From a checkpoint of a small mixture-of-experts model trained on Wikipedia: vocabulary 2048.
Below are experts of layer 4 (counted from 0) of a mixture-of-experts language model. Rows are named router (the router's row for the expert), up (a neuron's input weights, with its number), down (a neuron's output weights, with its number) and show model dimensions 0-63. Each number is 200 + 20 x the weight over its row's rms, rounded and kept within 0 to 999.
Before each expert's rows: a language model's description of what the expert responds to; "raises" lists some tokens whose logits its average output raises strongly, later layers aside. This comes from a sample of Wikipedia text that the model never trained on.

# expert 38
What it handles: Word-initial st/St (storm, stating, Studios) and mid-word im (simply, interim, unanimous), plus number cells in sports tables.
raises: "e", "age", "or"
router,208,211,177,183,213,174,163,192,158,201,222,194,202,200,207,200,176,220,217,179,177,171,191,159,240,200,218,153,208,211,195,200,176,188,214,209,193,215,199,204,178,211,241,212,175,184,180,178,179,213,194,175,187,201,203,237,200,204,217,195,232,218,207,168
up0,206,174,174,206,182,218,201,165,202,238,208,199,204,173,199,203,196,218,206,206,244,198,203,181,201,170,222,195,197,173,202,204,189,167,232,222,239,178,195,176,194,212,207,234,173,207,184,202,233,226,202,187,212,205,232,171,186,207,192,174,209,230,191,221
down0,174,187,201,219,181,203,224,200,197,206,210,213,221,220,207,221,182,175,230,213,235,184,209,198,249,212,172,142,192,242,214,201,202,164,225,211,197,151,207,206,212,243,232,212,212,240,200,262,166,208,191,177,223,198,182,175,214,199,231,177,199,175,207,210
up1,201,214,146,203,213,206,179,187,177,229,204,234,228,223,235,195,179,188,209,211,183,166,222,175,154,176,225,186,228,236,188,242,209,194,203,214,192,161,169,206,199,192,194,185,224,191,184,177,215,195,163,178,180,209,213,219,187,171,187,212,180,216,180,179
down1,225,232,204,197,198,197,175,193,180,185,232,180,212,170,183,223,173,205,221,225,172,178,193,197,218,182,188,189,163,206,204,194,184,177,177,237,234,215,202,201,180,240,196,177,181,213,221,225,192,209,194,202,211,194,207,207,193,213,188,203,224,214,161,173
up2,195,217,175,159,232,164,215,178,191,213,216,214,187,208,188,188,193,187,182,208,234,194,184,231,192,175,186,187,207,213,194,233,231,164,215,209,210,168,222,219,189,243,206,164,193,214,147,142,157,212,210,186,238,205,169,227,226,197,215,190,212,217,177,212
down2,198,204,229,195,210,183,191,177,215,218,203,209,165,207,235,235,213,221,187,185,195,192,169,211,203,216,193,198,199,195,180,213,198,203,227,209,179,216,218,207,218,158,142,180,189,201,212,163,226,216,184,208,194,187,221,222,210,190,232,221,188,206,203,166
up3,199,210,200,210,193,160,157,213,176,174,199,173,185,204,218,208,208,208,193,188,193,191,157,198,211,204,219,198,211,219,214,203,208,201,202,180,201,203,229,215,179,198,227,200,209,199,201,174,146,203,208,197,185,190,210,218,167,179,204,203,221,185,205,154
down3,181,195,178,202,193,237,194,189,203,204,205,199,200,219,207,184,217,225,175,211,202,173,179,165,176,212,210,180,211,225,241,200,189,199,218,219,213,192,188,192,213,216,184,189,203,216,185,174,237,169,214,238,185,178,196,228,210,225,171,177,166,193,202,214

# expert 53
What it handles: Capital P beginning names and words, often after a parenthesis or line break, e.g. Promusicae, Power Station, Philadelphia, Ploughley.
raises: "re", "ar", "op", "hy", "ub"
router,180,198,211,167,180,218,205,203,173,239,217,200,178,212,197,230,184,187,191,171,188,194,213,255,196,196,226,205,170,199,201,214,185,202,189,222,186,201,205,181,178,214,197,205,161,209,182,165,196,230,195,268,198,204,193,217,171,182,227,153,203,197,180,186
up0,194,182,210,207,204,191,212,220,162,208,207,208,181,187,230,187,215,213,216,178,204,175,194,175,161,214,205,266,169,193,222,201,210,201,225,194,209,205,223,180,177,179,203,172,155,215,190,193,237,181,203,207,173,189,188,188,191,215,189,196,178,209,206,187
down0,186,208,209,199,212,226,242,183,209,176,160,199,221,235,224,187,212,174,219,185,217,205,216,185,227,209,220,179,220,168,182,209,175,206,189,184,188,178,198,242,196,211,245,208,194,204,183,203,210,203,204,180,193,181,216,209,198,237,217,220,194,214,202,198
up1,193,259,205,173,222,216,186,184,215,191,192,167,160,211,225,201,207,188,211,193,169,223,228,218,197,212,205,180,189,172,219,206,234,236,166,174,175,179,216,188,206,212,186,217,210,180,160,208,175,224,204,193,187,249,217,207,192,186,200,179,211,189,196,233
down1,213,209,223,193,169,246,187,207,178,242,234,225,207,166,163,216,168,185,183,215,230,211,170,194,222,211,229,185,193,211,193,222,197,181,183,184,199,199,184,174,208,196,200,167,168,230,170,229,187,194,191,216,202,227,189,188,182,205,191,209,181,212,177,189
up2,158,193,204,215,166,207,170,196,177,209,229,209,181,214,204,163,198,172,174,159,153,194,219,222,211,215,209,209,187,209,227,171,209,188,193,205,196,172,215,205,195,234,218,198,178,196,193,210,170,191,168,233,196,232,212,202,186,216,184,153,213,194,211,216
down2,245,172,193,173,199,199,159,236,178,171,196,187,205,201,191,217,210,181,194,200,251,226,198,203,200,217,155,195,188,202,187,194,197,237,212,194,175,205,215,190,197,215,200,214,199,210,199,176,182,213,183,186,203,189,214,204,226,185,216,191,200,222,222,150
up3,193,175,191,183,224,174,217,175,191,223,201,207,199,183,212,198,208,148,196,210,193,187,199,218,208,165,237,211,191,173,169,189,180,196,182,212,219,213,209,208,219,219,187,186,207,245,192,194,254,212,213,230,181,213,162,207,208,198,223,205,204,212,181,238
down3,184,225,199,137,190,218,191,235,219,176,210,146,202,193,186,210,223,212,203,182,195,188,212,174,198,193,182,195,212,177,185,212,165,205,204,227,211,196,220,220,198,216,180,190,214,205,224,208,200,211,203,234,246,197,184,222,204,212,197,201,142,228,223,208

# expert 49
What it handles: The piece bi in biography, rabbis, Mobile, and closing parentheses or digits in sports scores, years and table rows.
raises: "ke", "-", "o"
router,196,199,201,174,207,200,184,204,163,225,206,190,186,205,181,188,172,220,221,186,203,198,213,223,216,219,231,190,198,212,204,204,162,227,224,234,200,182,195,207,198,217,207,182,162,191,166,183,166,241,202,244,197,168,177,242,192,210,201,181,199,220,206,195
up0,193,188,164,188,193,186,221,204,192,160,227,215,194,222,184,206,195,214,174,207,190,200,208,224,207,203,215,177,222,184,223,207,229,225,217,224,207,187,227,195,185,238,204,216,170,246,170,183,204,218,225,229,206,198,219,198,166,190,228,217,199,188,197,184
down0,203,231,186,215,209,148,209,188,214,165,175,204,205,170,215,199,192,209,189,225,198,196,184,179,191,214,235,167,200,204,199,196,177,240,232,176,171,174,214,195,191,187,210,165,190,219,198,205,187,178,174,203,227,242,217,203,226,186,208,201,192,207,171,177
up1,187,196,194,209,214,201,214,203,207,200,206,194,213,218,219,212,206,195,185,210,210,232,177,204,208,197,204,178,242,200,163,177,175,183,256,222,200,165,172,233,229,200,186,208,178,229,209,214,205,205,202,199,211,186,227,196,233,199,224,204,214,219,201,182
down1,204,178,179,203,212,200,198,196,211,210,216,212,217,190,234,230,219,199,189,228,210,214,181,225,216,213,216,197,196,186,213,214,209,210,184,180,212,189,229,233,197,208,223,187,215,203,215,192,220,187,178,200,156,204,207,188,236,201,200,204,210,216,212,242
up2,189,209,135,199,205,197,202,198,183,232,203,211,221,198,174,193,205,159,190,214,207,215,195,204,206,201,197,206,219,207,210,200,180,200,244,153,208,176,216,151,183,198,214,199,176,193,193,192,165,217,203,213,214,237,209,227,183,181,184,165,157,198,222,205
down2,214,219,178,223,161,187,178,239,209,195,187,221,225,194,203,186,181,178,205,189,203,221,206,217,235,192,204,177,191,191,199,191,209,195,194,211,212,182,213,191,235,156,203,171,206,159,206,193,231,196,212,173,182,200,200,219,209,203,233,249,218,157,201,189
up3,194,200,184,208,206,206,224,198,197,238,198,223,183,206,191,195,218,215,184,196,211,205,212,205,175,200,224,187,200,180,189,209,209,205,183,176,218,216,209,198,211,173,224,228,157,180,199,236,233,186,224,205,237,218,196,183,209,226,201,213,169,219,204,230
down3,204,181,184,173,153,175,206,219,197,205,208,195,199,203,203,188,197,215,226,228,206,231,222,197,170,179,186,161,191,230,212,215,218,190,200,208,217,222,223,192,172,191,185,195,225,204,223,210,175,205,215,183,185,203,221,172,198,235,181,210,210,218,220,206

# expert 4
What it handles: Single-letter word pieces g and p inside words, such as Ve-g-etable, hos-p-ital, rece-p-tors; also direction words up, down, over.
raises: "ing", "ent", "on"
router,202,208,186,166,192,253,223,232,188,231,191,156,169,226,197,227,228,210,198,202,176,206,202,184,173,188,216,196,180,211,149,189,208,169,202,216,191,175,189,203,202,201,186,201,186,192,191,191,202,208,211,235,217,205,199,243,214,218,213,189,227,220,219,160
up0,172,219,242,181,185,187,159,220,202,180,204,156,161,187,214,189,222,199,169,207,185,210,192,176,208,230,189,156,184,197,175,212,206,193,201,198,206,156,186,198,180,198,219,187,209,202,208,187,183,223,232,183,223,175,187,203,174,168,215,221,199,200,206,192
down0,204,164,197,181,234,187,216,174,217,177,204,190,211,155,208,220,222,224,203,170,217,217,220,204,207,175,195,188,151,234,215,154,186,215,205,193,160,179,254,188,214,235,178,203,220,197,207,193,194,160,184,209,192,196,186,221,212,218,187,202,195,207,240,187
up1,188,205,189,182,218,197,208,230,197,216,183,187,178,213,221,250,213,196,213,192,193,223,183,215,196,232,197,205,212,211,170,172,178,222,222,179,202,167,182,200,177,173,222,220,218,210,215,175,203,220,218,197,181,217,207,170,216,169,220,208,233,197,188,186
down1,191,161,200,173,176,180,208,210,169,223,233,184,198,186,191,212,235,202,172,230,161,194,173,241,189,197,187,219,209,194,204,159,226,203,171,166,199,218,202,216,203,202,181,171,215,184,191,193,207,234,204,223,204,250,225,190,191,195,228,183,202,171,203,171
up2,165,228,204,191,206,194,216,182,219,207,185,190,177,239,182,196,213,208,168,208,229,215,198,184,187,202,196,163,168,182,194,206,201,167,165,163,198,197,165,186,234,208,214,183,207,194,198,179,181,194,221,221,211,213,219,209,236,190,169,188,195,223,201,190
down2,213,224,183,200,201,210,197,214,207,235,150,181,207,197,191,145,183,161,208,189,196,197,211,188,221,226,206,209,203,187,220,244,207,225,184,179,196,195,196,250,193,205,197,220,167,211,210,177,193,175,200,191,210,166,232,195,198,187,175,227,206,192,235,238
up3,208,181,214,151,189,208,189,210,230,215,245,174,180,220,203,189,208,173,182,238,179,167,182,198,201,197,231,210,220,199,195,218,122,188,211,207,203,205,177,228,224,236,187,178,211,195,205,169,131,193,178,169,211,186,211,182,190,235,185,196,215,194,226,205
down3,217,234,160,219,154,203,205,180,168,238,196,159,216,203,195,186,209,193,187,208,168,209,193,169,167,192,212,237,193,159,185,215,211,231,202,176,223,219,204,200,207,196,194,163,183,215,251,208,199,195,198,190,190,175,212,172,168,207,203,213,224,171,169,187

# expert 24
What it handles: Line breaks in Wikipedia layout, after section headings, infobox fields, list items and paragraph-ending periods, often before "-" or "==".
raises: "-", "\n", "In", "A", "==="
router,189,198,168,192,211,219,226,216,177,212,199,181,225,228,194,211,225,225,211,165,187,181,185,178,183,234,235,176,181,197,146,245,186,183,209,193,224,210,217,163,187,237,199,205,173,213,221,167,190,219,222,207,195,206,226,207,207,217,206,189,201,211,231,218
up0,240,170,184,218,172,216,214,221,203,177,222,191,226,225,197,203,210,236,206,226,205,227,234,239,160,231,192,195,173,229,218,205,197,207,180,236,213,187,192,182,189,169,165,204,199,216,205,198,217,176,183,193,212,246,224,206,176,220,224,155,207,191,222,177
down0,177,181,229,189,223,173,185,192,214,219,179,200,200,200,216,199,212,212,230,211,193,185,228,198,203,202,222,189,165,188,193,209,218,188,209,176,218,192,185,216,178,163,199,179,236,226,199,172,213,198,232,207,193,197,179,191,164,179,188,222,199,183,180,193
up1,172,229,178,225,218,190,214,188,193,197,213,197,189,219,202,223,231,200,216,230,231,197,189,223,191,217,225,190,203,206,174,238,175,200,164,208,195,192,173,212,203,180,196,214,202,187,177,208,176,193,189,228,216,232,194,190,171,201,217,206,213,185,204,234
down1,194,189,185,206,194,170,209,227,213,214,237,238,225,217,199,254,208,207,215,196,231,235,215,212,205,232,215,209,195,187,231,241,220,182,215,177,224,217,195,182,213,177,228,197,214,196,188,210,232,173,220,203,206,178,202,198,185,217,190,214,205,208,186,201
up2,185,190,187,176,193,189,221,216,204,170,215,191,195,213,211,199,205,180,190,228,213,178,211,176,184,177,220,209,173,231,186,177,254,188,215,203,190,197,190,227,206,199,200,210,236,192,176,212,183,193,152,204,172,214,183,229,185,216,197,221,184,201,193,202
down2,184,143,206,184,176,181,189,213,215,216,200,208,224,189,222,199,166,163,205,175,205,161,170,178,202,228,216,184,225,227,193,189,179,184,207,194,190,212,242,201,178,195,180,192,204,221,228,198,197,194,224,217,221,237,174,209,216,231,202,220,182,216,234,201
up3,257,181,181,207,236,183,207,192,214,216,162,253,202,205,196,210,200,210,182,242,201,201,191,173,203,220,192,165,197,194,202,187,199,208,198,241,161,160,188,211,199,178,193,162,194,208,196,229,211,224,209,184,193,238,192,238,216,197,191,202,210,208,206,213
down3,136,213,229,222,206,186,198,217,205,198,242,217,193,195,177,190,195,189,196,191,189,202,232,227,204,224,243,204,194,238,185,208,192,188,181,191,207,205,187,191,189,234,195,199,223,208,208,187,198,193,228,236,189,208,150,204,216,207,181,217,201,163,172,211